config.toml
router_score = "sigmoid"
shared_expert_gate = true
lr_router = 0.00073
n_head = 4
tie_embeddings = false
parallel_block = false
init_std_qkv = 0.0312
init_std_o = 0.00782
optimizer = "adamw"
lr = 0.00157
beta1 = 0.95
lr_head = 0.00992
Below are experts of layer 4 (counted from 0) of a mixture-of-experts language model. Rows are named router (the router's row for the expert), up (a neuron's input weights, with its number) and show model dimensions 128-255. Each number is 128 + 24 x the weight over its row's rms, rounded and kept within 0 to 255. Numbers have three digits each.
After each expert's rows: a language model's description of what the expert responds to. This comes from a sample of Wikipedia text that the model never trained on.

# expert 46
router:140100090129135128158137126133141098093200087119133124146136099112101137121155098134167143137067148080130141140156117133092107112132131136142123113127132150093119126137129101122126121136130096130141107109132129140115094119180179099134120135104138139127152111059095119102182162117146087139097146156129130122136156113121160158111095163102108152116156139118122087151114089113140129125160
up0:111111122105121161141096139150106143116138113116150136120102099111127108117116120154131128091111139125135150149145125152086176157143082169167088128148100145145102155101139120172093144145124129116157097087161104117072132105137101108132121170131132133160105140146098101152137116070140143115098139151193121130200128134118122165112148108098134107055159132138103127130140169143124143067149
up1:109149100128113111130145157129130134115133106131151120106129178119113129146137118091116159122131134094138130142091110150121088073140187170141140132118068074142082141095115142123118112126120087140095142153112128143133128074090158105105111142164150113132111111086134084122146175151098129145151103115128112133157186079115166145095100138153096110149082155147133100151112090123122139124110
up2:136138136081127122100135158092139161125161131097131138147107133176130131154152158132178123120109105112129146143144111144092094109130107150103137153127071124131078142097138105146118148162137143100144142159127124146073118153075118082123155136099147106117146070141120104118111161150150130125148169171133175164128122106125094117090138147121122121133168131123146091126159079132133163117129
up3:173100129130119128121129108125149151126128077112144144147118138117096165109122132186138135149105134148121148155165148117143147106143132170106133123126111139083093129136136073150103158107150117150089129111168104167095145123145156151159134118088130099106130138114072116173173145151135069108086148164112218144097130120122120126117104101111117082109126145151116115160172103166126141173139
What it handles: Word-final suffix pieces. Last pieces of split nouns in technical or descriptive text, such as grav-el, wast-e, pyram-id, mechan-ic, and nouns like water, engine, oil.

# expert 52
router:105114139142093104108177107107121068135161133148149083159112110148111132098168100117154177118108123120130159115111109158115121111142105109131153119092139128102097117162100128159110117156104113122158135113171144110128132138156136127146128135109152124136168126127111138099134155114117124195093128121093116103088132142123147153096139161071173178099100155107090117115122133125067110189140
up1:180109134132147118123127144129182120166143128121099128119146123108107134134160089115122140128083118073116151096121197084159138153166115083115142119119146117101148110154067117115129124155119156096130139160141124089091112145096109132139132098091137125143152140100122178114110110067185103136116129155111128129135121130116161128131091120118140081137118133106128141118135118188151167153119
up2:135114140160114086115109091172130105111126125159116139072114113139131121122118122132133156115116124098118097113133119161090168131153142113145117137172151111095099152152165117156122117082116109117142133099119140146102110120155132116106157120112157101110146135110134139111115138214157099125163134176132067101125136110091144143118147160128162133119129119093139120150163098160098122152135
up3:115139136162127165180131172107138084135137140130122109154131143127144136118125122149121137113137109067143142173101146152121194093118107148137092106119117127115105125116093071137109127114139103110150161143118120104153089121164146126121109137048136166116102152104130102097131171084101112177122152100097161131120129119148130171132110142105170122104080124160076078158139134077131145129122
up4:170130119114134101131116151121118077177117103109117155125139105137124141124140168164162087121095153176111137126102137121138155141132161142064083135128118114135119140139142117159112145103145119130160117107133086142129115141144115106129148156112118142118125129116115127121115175123125082144122140102088087151129132154131134160084121118149134127126125111093122085137131141084083123123129
What it handles: Mid-word pieces, sports. Inner or final pieces of split words, often in sports and storm texts, such as pe-ak, laun-ch, bas-eb-all, plus apostrophes and appear, particip.

# expert 39
router:140133115147134094113130142142135087122138105122160116116138167142098106110118118140169160138140094110111140163146165120133122121098103137151117152138163140068098126144112138192122116144152093114113082132121109144143098111179141128157107159122152139103132112131092101123172151138110105156076129126127122100134130144143172160103093127110149132120152161111111130130129112130119105156140
up7:122189121164150134117145130150161128078114108177124157121108141086151119120083134124145138128117107111135127161157115124125155084112157182110128097137155160100102159133119102157108154129197112143125099141170100133144109119123144081143143129160125146141133119125084097130126151146102139140122142164126128144092142082129131130137155139099139093096159146161119128127137123147121157132144
up8:121165130086128109115122149139131106096152129131140111132153123125120131119137043132107179116124113112095113143142168132126156150144098133100110117166130114146133107140142136131104106166095146118127147131145102125117102097134114084093094125144129117108102126129128153137113108052108138136122120132151120091150130167157142160106136140097140161126091199191118116120107123104109100138183
up9:152178138157132133114138141140170143057119105119163134091052130098150122147099139126157170113123113092128138149144124113179120116122131154135119112115145114074097116131153119165151099133161129115120130131150060124157104089130143148131170146108122145123148126126100116119179152125109110134148151166137144105106147091131131137135136132112139092092129119149109119092124059136120148140153
up10:107132125143129154124125128161121160109135141110178098155122152196135128177136145141131159141136118147108125121135183104113141117113137111138133133071157144088138132119117123134096133195101126096112086118131113121153136110176145175109112134107129151130103103123161094115115139145128106131150119103133092128069140165128124206159097131136149101142164108145109122090092135132139097157119
What it handles: Abbreviation and decimal periods. Periods inside abbreviations and numbers, as in U.S., decimals like 22.28 or 39.30778, and some sentence ends.

# expert 62
router:144124105151146091148168135125136088120143096110138116148125141132124118104109078139151151125083131101162146167163117157126130090088139127155126141144145138095094134153123114126104112148164111122175101124163121136107118116161137100135110144119157123106161099096121097109166162144143106138094127117102154090117115131143160185122148138050135168118133133126100116161101128123130090146156
up0:100125074097123135108171065092168132122146100138134113096156159126168128140193084129106130121128127077118146106102121123144099094098180132141115164110088127116080112146082130121124116132158110113114151154137140103121095127099134137120125120139182116122146122117143083145152121135112111146126112154082146114116130099143137102124144117126131158158140115102120108165090121140126126167117
up1:111118138112116136156140111122129142101126114132128144110178095127120149126115111139133119145089141106163111127069114136121126162192168111121124087165114115119172117154137117125174141135147123100153193107086135117095123124118162140127131124133141104128097128069124149131095144098144151132132135126150088121152205143129150094091101160105116165128169096148177130138084141119124133109183
up2:139141125133120125129141158107155120137140072128128133101106120152120112116154064150132148126110094102103123107143122167112139115070109162106131123181090116137117113156125142110118093157191125180121128146110159137097126149090119102102132147140141123129157141158079090087104144100150131126127119191119138109140164093112130118142153130141184141076144132128154105120110119116139114148114
up3:159119129129134115157145084079103089135188121136129079166094126141150114109158135122145127156100197129140169105149132141116139133115076114150100106115087114135141129155127144119149105125069138132129133125101098086122126131156174131109085158115142145118137142133123172113136158131133094126143145127165101094109081135128169134120091142151105136123142124071152137100086153099131113104117
What it handles: Hyphens and slashes. Hyphens and slashes joining compounds or scores, as in vice-president, non-Space, 12/0, n/a, plus short abbreviations like US, PS.

# expert 28
router:137140079118140130116161151120117101127155114117166131136097140112131161124138087144174128130124106136128141149119131149132128128107138099119137125122127117107094142121131121137133089186160108083138122134171098102103097111156117132155137172130143141137132097092079139113165140131113071167123131177099130086122168136114153126114110136128143123137149149164117137140123083121139081159144
up0:175135071072102098072144175117149131120161106147145073115133156100145143151137111117103114129134103134107127160147147129135134160137128083128150174066099114137132111118080146132137143098153092092127141161099081117065118118148113125152120133149154140095135122092167100124127128105124089129149143107105149113093140101126139134135142136160143126147137112147067112139157130105136144122123
up1:107106112119123154085104121120130099105119137110104128136121143144106124115126154153161123125133137144122113159177114135141150136148123107131123099125131180133126165139168095130167098169159112115154121095177086080134129094163107145140110127093148135100113077151112124123128169116086118135133141118162124091158143136141171111122104116137106135154171096155118111098119122109120110128103
up2:142131136125100108147141149104090103153147135101143140098121076111180133155129060101157145110113117102101146119125101154154079111122121143116194122159162145122124142128166152106136138140124128123119130142177157201113121115158167121140133116080114115139117139124127101080114177146144109111132128102105116151112125089106128180124164116088095127102119161091086113166130143124124103128122
up3:081148121113145090107182128103162116112140121139102129139144125130097085123114128113097125194141167185133107109126140115102129151126146099152143120142132112148096150109165125120159122155136153133088144134122129097147099138136139111115075145154099157149148153122107181078135084094117099148109164115147122087124113135171169112112154176121122146080108128143137128100114103117079158113154
What it handles: Verbs and infobox separators. Mixed group of verbs like have, continue, meet and negation "not", plus colons and line breaks after infobox field labels such as Website: or Predecessor:.

# expert 12
router:117118084154101117113165126076126107125178100129151066150139159165096133119145128104166122123100118134140141142132187143109110110112140117168124135120125123117107164142104113114141113156130108140149072123108111108113086113147137110122128128134158154101135087082115134132140153150114133163119119114123148094131135106156145144106092148141120156145149128146133133107065125117144128106144
up1:137103118098134108121139136141118144120149135100149154115118156143126115090158154097091149153163155099136141146211104102106110159098175132143118081121102115126135094121171086117178137144147171125163161119113110142128148143129125123158152086124119139147131121149138157143102129128158117133100133114147153152151141108099157119095112115096064163111125157120149128120144134136127096142107
up2:109113065082127152115111126070142097146162123137119109121118124126118134089108090133108162154108130123152189072115143162122122140126115181158056154141102064112109144120100121147121142116137163093146146175146127130139116133157138109171132132129124143094124146116117118102098184100138122123124107176071144146153146131135131123110153102175195152142110119161124116134182114116106138153158
up3:153105124122148122141128153168135141150143146096092083145139130112120098115128139154119102116131129150163111111117095125205113151142145035134179120116130109099088150165121154131164104151122084127130128080125127152112128134109126083141121113171149155165134105111112114173149115094110127132154118126114129052146136151138117118208108155142133131137145131123098141146099110175124137137127
up4:153160110106159139113166090122116146086152098099147108124119153102115121152097140116070104131095136168119104114125152139146181147126130110129139148201137150172139183154107144103173126137121133111151115132128126168121119115131111119151104104121159129117141115136173119142145164160124131123147138160129122134149128112141112156099113134162074129156165126161137091078139165117103137105181
What it handles: Surname-internal fragments. Fragments inside unusual surnames and proper names, such as Gettel'f'inger, Lindst'ed't, Freit'ag'; also hyphens in compound names and terms.

# expert 27
router:109150089106136119134119108094152137098163081110182104133162134150125096121094108127148144140101157157124130141142144164114137107123119129142124108110126129137123152143054096122122082159116132112169099143129114108130110129149161099143124121152149162147130069091112120137115151149131124214129097136152104115128130122145162147076107181152094112122147131129101100109086131115148116123143
up7:143152121094148107143120175131100141146117118118136124108159156119144115135125124125093134134139206156139121165103104162150083117132118111130126144117096130141136162124160155133109096083123163103170163129140150093136128119104156077118107132155112158140100152112100116130110135132105114128081132139138115112103138136117116148102131162153151117078114132100123116082128108088103146126171
up8:110136116110112117122112165117091108158142105113098135126125090107135122135113139160154165132118160132094174080116100089155101147123132107130147157128087112124109089145134152114147120126108125162143130115090142161135125153147120104141144142128098128083113102109127131145166125089130078109117144109112136122162118120108154106133123123185110126095139145221121141118118127105115127168147
up9:110109166071119164136173127139116134112179122136124064132145109193132108115116144152153140128110143174089140113133118133134126161102119151110135115138066146123130087170103131133120121147117121143144105153080120113090115170138090132165109140131127189146155139145129103133144138134114126145120142146113116104150125113095126145097130167160134105131172125191109167130163121114104174079129
up10:137122113099115131130197135133149144133136097121134096084157133144117105134141110107122123164136096111126105123100121169149100127133098154145149110109135098144144127135132154122102090117136109153107081122111149121110140153102114114128165133140157159157128145131106116157090139091153159153138108173132115100182152109115145125144074156144154103073128166104140124161111126147101143150161
What it handles: Name and place endings. Final pieces of English and European surnames and place names, such as Bates-ville, Mc-Kee, Johnson, -ington, -stein, County.

# expert 30
router:117133123133141161150134088112125113109133109111162126173105145120123131144080104134171158149077138079130134177115130132156141116113115108125140134126151114104108194132120072163146126138148098120148114126160117110129103079111161107168135137114146124121140101076120092117156158115101095200098154163111173097156158152145154132115086165082142134100124135140108135148148101093121121119163
up0:163077111152144123125131136153132128129145114172137147121062149121117103120130087148164128114101148071143121112130160117093112112143190119131127149155110168135111126132153098154098127134111112156082117147098154115128123088128102149150113141140146133123123148113070115131131134122143111136124125162111143135109145103119122124155149133138147136074095121131100154153128139120106153140110
up1:162070114175144119137147155170121116129130106098141159109091087108137093120081129163142141144083139050132143126088157118168136137143141114129108132136096152110114142151129087165123100124131094170111086127119118118120103046113138156130109122092127129166153149126087099124141136142156107103115150118095120126106144131151135161136126131132152144111131126123152167156122109122113120114114
up2:136131118173108117130139112105128129117084118115165129123155165109154126153123085135142129135121099129116129184131099128141143103122108114114118147121161134076108127103142098176092160108162099103131134155201123116097117156110126105152134160125130129086185111124117101113139133147139127161135143137127152138071131124158146126117114154072149090115125192150109155170140133150134136157102
up3:099109059142129158132137141113126145127091140136146102133149171139116099121161095127091139135089130135127149128116104138098145111107109122129109155082141152107129142100110104105090118129116070149108093145115159101144148124106139127193123148152139109158143152153097100139136143165129147159113103111143132133130117139137141135097078118086153137137131146116134175087098141116164119148068
What it handles: Plural s, word beginnings. Plural or decade "s" endings (fields, 1920s) and first pieces of words, such as S, imp, cons, sub, re.

# expert 29
router:141124060154138096134128135121152089106132088132177093159131112150129127108115082167160178128099110115110194112138148129150162105078114135147141115137130174153091146166105140169120129150103091159130116131102152148123125119130116079160095169121164170112144105122087118098132158130128128180115133194117115110138119132135176176116105161106135145125143129116150115121109121127113109118159
up0:127105086149126129136150057142155146172160086113106133100154097143152171130124161123177115167096147126142114102125086128146122125134133128102139112147116131133106164181118087112123116141115082135132129114161115113106121136155125129133121156176140140143128135124145128111152116117146119134138133144135121099156196100143136116184122122130124124122158093147109116119137087143113123105172
up1:154114100108135172131142109128144103138156112160103102136087145149116120161122092151119173118101145141123173143178184130131111108127110127115108111102140122144104117131103136137131153136147099118128148161130155105107118150137139140117137125093162170152112141066104109152110108123077120139152121132094168158120105183161091095088125127086145107177120142116089137147160112116154138148116
up2:131133094128121105149111139130140120106151114090119116110142144154117134128122131132161128098143127117113117171124148130157107155128094116123161104123075136143130117077107106097145131139111165150143148128124150118133119128077130074134140170133115122164123126143101159131143165147149159136139126175134112085183108128141139173131088155149138147103166130067145138151121156160128101120161
up3:103122066091135106219110202143113106104152112134094128131095098097137121114140079144154163097111113100095130133121135155149123138173167101148098161171079118116089111132163141131093142169139131156137139117126108131110123119126156097113131161188127099090124122099165105076142157086138124138101146146145111129143122130164117148128122140133174162131140141173121136142119117167099138162151
What it handles: Noun and word endings. Word-final pieces that finish a split word in prose, often geographic or descriptive nouns, such as sain-t, c-rop, eurozone, practic-ed.

# expert 55
router:149097062142122109118151115110135109116133059161132107151129135152109107093135074125156147165097127120130157126115147155121095118118121096133112157130113094128066137164089083139147126151131099123154136113161156129122111121145135123148122133113123148130161091113132087116149141129161148151088120133076112105105146143148174159107096162114156142117130126106156111149109112110067106122152
up0:183159157148176116157126138174081151154172143123146136118135115134188116124096133122151141143143139143121145140118140146116161139118082106188137137133149123126108143118126132089172108151117144118117154128161151110131106137112170146093133157146142106116118101097143098132136124119108130133138155135123109116106100119154140138154123126123083128108090126099102138139121151158085103112140
up1:133121097151143091137128157113150132119147121143154099131111123108112115105132143115153124161128110139139105116165109158144089125122107149135084160130101091101078142166111159138176155182131141184115112138128149139104152150174159118116128165068121104127125086123142152158071127116124142130091115116100142132089130091135111124140120158155128126170135120146160100158118098141138148111138
up2:122163142131115126104137126142145149135151056131125127119194131151180115163107098125136129060133185115126148131126118140103141120094122154117105131161110112108149136160128172124120134128105082116183145175097146121118126111074110099101138124170111120119125105129109063148135172094089094120148138157099142118114122105110152168115160130128171136135173131108092120143113151101121130124133
up3:126110125138151085134143110108132126145185095143109083192196100129124110157174125109179133125128129151121096131133127137157120112144091130121108102125152153140158092149090138099158105127086128154158128121100129124157133132138141156131111152151120157127113179122130180086109120112141115152138157130144149119134147104157121139110113128130091122159132122087155130103080143121136131102193
What it handles: Adverbs and function words. Adverbs and function words before a verb or phrase, such as also, not, then, often, above, alongside, and -ly endings in route descriptions.

# expert 48
router:094109119172126122124157120111128096083165132128142100169088113148120105094129142149155125145079101116123155160145155122090104094109105129129137114095169138107105142128109086118156078185098109144134127106147116117128103104169169119150104131091130135128197080072114144109134156132114115197105121126138165118126111160137146137109071201108106151136147130129162120132122121099120136127145
up1:089111105119143133154109145137154120136130126139140122140124095111139141096101126124143133131162138116152152117117135093103104129151088096111173144150182121131152150129129139105145064102108112151134148105135122139124142108139160171130099162116153120144171122132179144140136108115099145155115125115150130124147149112121104137111094151108090162156183109185128130118091118098130100124112
up2:147145110117129177164144130104114110058130093133116130133150143163138119108136116163134107157135077106140125136107160142123163126120095179173133136113156096089099146089089112142097143085145143082104128159113093119137137081151155065153134124137121128109118085153096123130095098115112089136121128108181168143136114093092113123089104121130150130082114107149137103125117128132157160061088
up3:137177113093134121130092093181110133101137167126108100187120162135162143104096131156086104070150094115144090132145172107139152135132113134117107092105127122169107149119208074153152186146161155122158113118152130109110136114128111114136108117110154118098089122141110116133135131124137157113155131122140098152145125107111126139100092093127125112146120160148125140142129143140145123100174
up4:119130120145155101118103113120152130153124083160157104187133116132111154119161159083148142126141077158151110128113159104134124112142107174130104090114118101122148135164081110136100098147117133158089105103143136141144123114148137158159111115153164136158149159192109123129113099137105184163118129110133145114086122109134127097095108145143101130128158120125135142137133111122130166187137
What it handles: Mid-word and compound pieces. Middle or final pieces of common English words and compounds, such as loves'ick', unemploy'ed', gu'ar'anteed, out, head, friend, ground.

# expert 42
router:134144094135124114111171116136165098122162072113149103152176142174136141110119110104154164150102153132097133121147176140137100115103105106147124128103116092114111160181071133108140078163138125108152095110137129136100102124161148111144127146136181146105124105129135110114135136137121130171101124145114101126124128133152153137106119114120110155111162130100130144123085118109084104117164
up0:143124052109151078132169080140108101137148115156126118154128128144142166086161136127159138147112162099115150091173139121134159117111134118156158142162138113120129135146093126114147128160132155117125095108164168142122127112192127096153158139084135087175099107147148098129134137152153130116097150130143108053107135137118173132110126134157132089170167106115114161134122144095140104124089
up1:160141114079129154155152119125116124102180146120087165131158086141116151111143124142137093155163158106141098133157133113142111128164157128081128140190137163100113142124103117146106071117136143095108107111118149090147092096089099097115163120112117134173112170109106125148155145110180107111083167149171121101173153134139122117123121116140141136153106113149102098138147127123137161135116
up2:118102113124124125157148112141122116128114098116118112145142184121118152092144142123140152144149166155115125121151155101081106093126070192098120167173096151153092081157110145141155108106104125162096116132134136104147116170134157103123169116166119129125125086131115138105089140116129140142058124111130136139149106106094115077080145110147124145099137154105140104120116130136193144130128
up3:116112118113129157180140146153126122103176069114137070151117118139138152147133141160146111109142141108106096107116127150145124105113126131155093107189150098140113121181159128114132129164099123169137169099116122144129116148117136152093066129134141156156115136105123133131140141134126122134118156145133079118170172145107133136118168145148148113148113085137091146119104121101153140128157
What it handles: Institution and place nouns. Final word of names of institutions, places and organizations, such as School, County, Hospital, Creek, Navy, Festival.

# expert 17
router:130091076151138104130143107127161108127149074118139093160157124134138111129117101130158166145123153096100138152130132109148121145094111120150142110089151139099090164145096089119141109164168106092137107128150144125112099101145122068155147125150123145114151090088089095143107135161102063150135120134096112098122145108128163127125110135116116131117177153120119143147139145102097122133121
up0:157164153179114155124109085105097155121142117132170133118082138118100127139120116127141175085147141122135100135120126133174115105132123158132125121112126130120153131177116077114121140145135149114138068150128163081093112150163125114096091097162162152113145133112115096123097106139089131120136125146103133123129155148146124075106161142104143108154089140100089127158152099110151120133121
up1:137170133129105118096112161120112153182121144149132108122103159112130105102113134168094159146127152112115116121128162126169143142084126135153127192134143135172114121110102088110118135116130098133111119166106091087148122100074130113152125148112109145118142112127136119155185135166116109118117124109141135132132082135124150144087141133157104170144092130111089110114149096086127137111101
up2:133157093156147145113156128120098111157116127141124111144105136120129121151147143145117176118128179115134148138110152111151168154134106138164169137141143114132136158132102112174112128116115072112168123139115130080112147131137092094151089146142137131087148118128093122139106133118095154135117129123119128154140092118135132108072154135141116169123139105125127108187132154077093158113087
up3:130151106147126106135125124157148105152123129139142114120126122156107123090119154103106142160141153109134160130133125128168168117122136165147103148148138150115111165142089092094116144136139101114118093128120033114149132128056119162100127135105132089134121137142149127128158168114148178118129124084115158108174104118152152160100100101137130132117081108143117097113160118164091153133097
What it handles: The preposition for. Mostly "for" after verbs or nouns (debut for, ran for, therapy for), plus initials, Korean and Chinese name pieces, and verbs like set, began.

# expert 38
router:151126074137123116110172133106177126144164085124134081138139154139150107138134105136153154107097137124117148131146143130139114104100143105178112120107145130141110129181083118120095099149123136118175105133158128119109111121158149114133125141143172184100125092111126126154146124161098119163113132151116133119155116147159153172108135146104106128097152159112119111136086123120096128116147
up0:161145119130132172155150116112092141190121103156124152152150081085129141146146117066125121113098160113143135143133139124150146118109142084125178147158152152134119155139112136136115115128160138108104133127166122152139149091179134148137127116144102136173121158123108082106124115130050120117102129131101145117109112078136095118114152140118129139127102128124052124147146154139133142130120
up1:131164142080109116085155106094131142152126085176089111119154115145141110079136074124169131132117149129131110130094137131089117123120129107107126167115111134119102085128141165141122121128134103157092171165166133140130130145115145139107107100137137100096148134098156118159108140119080134129115141088112092147143149126155130107095121136107164164088126190069136125114114128161091138117154
up2:094188139135123095128160120132201118124155112112156121060177061091114113131100140158133135126126126125144153152106137136124120132131080149099136108102146141120113141162138125116189141095159124076128094114118105132139129142136113108121117156134133151150132109123118106136163145107128127105096138135119152118124153132115164166159097142129077134101151149113163096137126102141124074135153
up3:167116077125132091125138106129175137100196101123120108121095125098149109100152145143103118124126184147117127082130165125096115122171157076134105129127143090156117113146134140120127094128095121096152154098116111089105102146209135117123096157155137118110133108125121149141161147130129138121130131140123163132142142163092175163143146135153117096158166118119162118122101157118124076143130
What it handles: Place-name endings. Final pieces of proper names, mostly places and surnames, such as -ville, -ford, -mond, -town, Creek, Avenue.

# expert 43
router:113121107133126141103137155127129102093140092080126089166097107119123127096127078153143141151103143106118143140154150146126138126088118143129131147141153110086104154151127134153138125181157115120137134155149103096131108071153158075150160163088114117114121085117100122113158191098115086145094149145144155121133143106144178124126120168132141139121138139123115132151128130126104098123160
up0:088198132077136149122133118157103132120164120111099127148134144105148140122102119120102147093130184164131134136152120140111159136072143136130119124169143123125150181106141130134132132195079140095133110153136090113142136097118091096148146144133134160115105118126124111116161108156129118131136110082161166125128120119124131137113142107120136146148170117175069139119122097143119114098103
up1:127118129121139143131154121104127093096129140147135121142092094156147111109157134108132180108141175108106123113122132145133123147128102131163075152171060125150096131148121180143124126137082142153117125149118099122143128104094109118045141154114148118109153177136145130115126086099093164145125138116121098109136149141128119134161150132137142132119102160155154140168078154154108101110131
up2:148136108119140119113140110166163156153125132131149129128161166125139183113144142136086111169138093105153104136115150103138106149106104101132133108114168091134133155157114086089180128138192110120108098107112167092127133134094082155119146109123121110152130071133114116119172171135175192136116124127127118143144109133136136120149125129123156138200170121086136181054150112133136141144148
up3:195132118093138122131113157134139138137152112138112128117140158138111137127128143154114152122112154128110150100151117126156083108112135160118084133173159094151136112085102118112105123128142127139118145151124076123154116105117109076176152129159128129138125158115130123116196113108111130125108128150184187126164101112139126132109143112128144139149128141178088113119140084133118133153115
What it handles: Locative prepositions. The prepositions in, on, at, during, across and throughout, usually before "the", a year, or a place.

# expert 24
router:134158110131122101146158131085130091113171118141140068139144145168106116130132084123136150129117116131152163097161144140114140091106131103125146145098137121119056128161092120166134094130145107112159104121131138103116125098144147071140083116124180152113126125083148127104119165113091125163115119117085093118110122122147135159111113155105148121131155124104125130108075124134139126153127
up0:135135138155144132168139089114081100141151132124100079158159104122108124104143112087130098138078156137134147100131108141081157133126111083124169141105142166155137102138111109158122106171104095146103136123144162149135146147143134136164141100118126118114132136116148129091105156108113123145143134090139098093087148087151148096097113127091149127130116128124096130144111184139126102144110
up1:113148125140145194113117168104129123118160123121145052181116146159123127140119098083157127102100117129134149130143130161063128129094160095133130127102135143127153111127134147120145098168131123110153137121125147123155134104106144137109136111134151178129119107125131107086122114145103127156144122156097140082114110146150143123113104169142100121086168135097132159153116145140107114149112
up2:106110062093121131089124117079088132122152119119154091109130141127135104123169056100121125105141108108129125114119154120130129157157149119156143164188087162122077121092113129106151118116119079096137090133117164113109140135070106071148134098093148126106108136148103106092126093112118121164129112124100137146179111146139130123144122114170126151156142143119139099110104148116164109137091
up3:131149142141131132135150123110119146128144110121127108127087189130125100138148118144136098129094119121145146113149157116162116123076165121139117180119118169132108125123125138144129158166135103152147141128133149102127126140124080129151109163105144156141112145094096144118120186151128091153123144159120147122085125128133138199108146121108132160111095145112085143142121128113114130134062
What it handles: Career verbs, name pieces. Past-tense sports and career verbs like won, served, played, finished; also consonant pieces inside names and words, such as G'm'bH, Bobro'v'sky.

# expert 3
router:112134087137123111131142127099145064110177126065155111103105137101102139118110117116140184121118116108132126118145119117110126126105109121164150083140143103101116117147132109173162118147144096134154110107123091116135105137179126123130126144101169128088164110107114126097150133106151109157068155143142160137137114146163167153116147140127118193097120151123129103124096123135108130123148
up0:147105124090152103162109135083147121136137126110137127131140169108167139130132123131119163146091184162115149100116135113065118126143113143152176107132116119157134125154132127165138120114156102120148103140140132113163081105163114131118130136138146194125081139092152119108108081133133102157135123151112130105120115153154122157116105128144112152145127158142137167094131129159120094114082
up1:125102113125132177148134102128134132169123126134108124110132119143116108075176110132085086132118143117117159151099111122116112145146147091110182086116146113147121124119112102109160108140120103124131134155127137133130148095126114104148088125103105117108115116108085132117119142145156133153151121162155174118150138113135150174101109131123144119156160155098151138132169095129144177099120
up2:129116070128133134124143117116171091152113085142115144131183078119127148161126151109147175105141129118084135129148112142133113164143108121087161144110123098123122125146095117102114129163090125114150108103123106165155139130116127136104141132140166098118163144101173150071098123141121127135136125151085101085098181112111162183147131145131089129121145128130139138146104125137113109154159
up3:130131128151145114135135162156095094085151136117116129120106119127139136181104091120146145127154134113121137100156140131090139133113131129127137140156146096140127157115126176078097094185112108105180150085177079143131111158160130111130181159137116136141185156124129113125125115101107078118170124170166140159154163124157117109144137143089148140134115142114132125121075116186112137169137
What it handles: Section heading words. First words of wiki section headings after == or a blank line, such as History, Early career, See also, Personal life.

# expert 32
router:119112121105119130127155149147175059118143093152116105120149132152114086115122119122164134185117103108104167104151142141100116099120097105136146122129164113134126135133107125127137119161134108105139093152144082087125133128176158077175132148133133152124136114129112115127126155162114114153078123133152133099124147153127155137114094168097106156164144139152132159142109117122075068170136
up0:124145136169120140144134137140161113121156136115126129109093109127139138175157143113175123133158083084110124159122156143113116125114123122139151076143102112079147162097140137094135103164128104151125158141106085064156122115102146127118158128148114124102096094110098096116121159111032104145099144158107132084144173183125123125156117151134128116116097142163129141156135144137117103136107
up1:111112114115150136119118107133121137106130125115137110141152123104099046145136126154145185151151147127104150112152139104116100094154135116092132127129092139139141149087114164101132149120138087135152111182155148091121126144137115152093160138106105166121120134153109132163083100088106152140126119135132116168179196095115133150068115137117151145171134146146129155080132090142081164116145
up2:131107107164123126126122170152121122090104115155144108115138143136104122185150146129150153156089126105135197121126139138123101156114135135126132129164102145119108156120124114120105116119119127076117122147094119141112112138078164096098141126168132167160117097107152075123117125154125149143166128138128088096125162122119157117106125168105117081135159121157145145128107136087156110148119
up3:127098114169131158132135142112145080105144124121127149072100109118102144130118116148153193111110157111102129160132092152123144119087111170133111098125093151107102147138157132096106121141151142090118122102121139135143120089123094090177143149121127179129158125155099111113107182102047152136093136170138130100135164110101124112155123134123145130096120171173102143082148131164108153094130
What it handles: Mid-word pieces after prefixes. Word-internal pieces following prefixes like re-, dis-, ex-, un-, as in revised, terminal, exhaust, plus For and how.

# expert 22
router:140130077155122099141160093133171099140154050132167103151148110140128124125149121099146158140108125089122154129142135156130101125121102098107136103117150082069116150164074101130139112126152112089150093113158125132109114107159131118129151134124154122128170080120129118135134140113127141148103112135099128092117160117140198152120145152120149160081160139133114117132107123104108103129157
up0:117108144171163150146163118116135119129107160098165132094135145132114142136127148104220162133151122144119133158145171118157133134128106117129151101082168108130142132131122108143143134135110145133114091137102116138122123118160133145141124110104171203090140126147120135121107136180127142126149163119118111124112101142149126142121139135146111134135138136140155193117140125117125101140113
up1:120159104157111110152161107182160135124103128107131094095131168124114124132117120129091111109125153142143114150092182127111117107087150141138099123141154109146110109076127120095148062125124113127099090133122114115127115088076148115122119111159107114102124146111168103137157149095126116143153137155127145066155125150125139168167146132148123133137147133137109112124109133109127122143143
up2:167111157152168103157088157088136118143144126163093126157111134114103158171133139155160126097087127120152120156122130156100138130112157096156139123115125126144114087124094136096135103143124105119138160139101142141125102180146152172111064103142122123149133116153130135135168126168121109150089145165173131122110096135128117175133132125128115101112164111100106103153117121096135153124117
up3:167091121153127105153153165112110093097162135123151112134165104115128147125156129116136149118089155116168125147159164157085137126149108159112139101120103147131121109115141100138158148143152089130127174146096137142122126124173165075126112135114086119114139127125069093117108157125154106120117136155126135094094097092102136186133128149136082122153140170091158090150166142085128111124077
What it handles: Institution and event names. Words inside proper names of military units, organizations, schools, festivals and places, e.g. Army, Regiment, Conservatory, "Gulf of", plus === headings.

# expert 44
router:162133106173124146133155119116135089116168107101174126148139090163110126097159103151154126176121111142130164149128147138122098104098142138141122117122135102100099135179143073157143098143159085131136130136144130134132106121186144107162118131107107124141184114104126149070145181139112136143091164113109132116125128131136159148115098139129122123146119143136145126105154116134112088129130
up0:093146146160107119114189099154121097111122109181144140128143102164142166092123108130121141126126138103123154128120125134095065147104148135129141123124079102128105165181123100159158134141100114130146164137159146158124122130143161125138122144104082095128139106139094146099090160135115148132100164152088098132103165154135178150075128129104152108115140134134155176113134102138110148173130
up1:123152149103102139082125142152131123114155113092116118098106128130149114079168119141105121166151141142108114140124115120120119119081099116144148163117108129123126122145123092145177133162146117140114140107142119089140093115139152144135093156093116101127147110150105153084130175098147142135092141146152173127154171170132185097106106122134129148119152117128163072132158131160143134129134
up2:097113147097136135133131142106119121131155120066139112114138138097154124189124144162112131150144144114141135152136131119138119121125136127092116079109163103138148115110166113148145126134158155151179181157131107116088086134135142082155155120125069129112178122110130159150161125118137131134128160101130122136148163099132126128128118127084090121142123120173119090136133119137147164128142
up3:168112100142141144125096140098130138187074144118088128148135138146075110110137106107111103143111130111107141131105109133152104110122130122152159110155105150099111150139085141144159132122112128138126122153159085165123122129132166186169154130106128144124100128127143117121097155160101142146084120113133125124140133105156152137124079151115123099127157133144166111153145125141122124081093
What it handles: Verb forms -ing, -ed. Verb endings and common verbs in narrative prose, such as accompanying, survived, realizes, make, gave, using.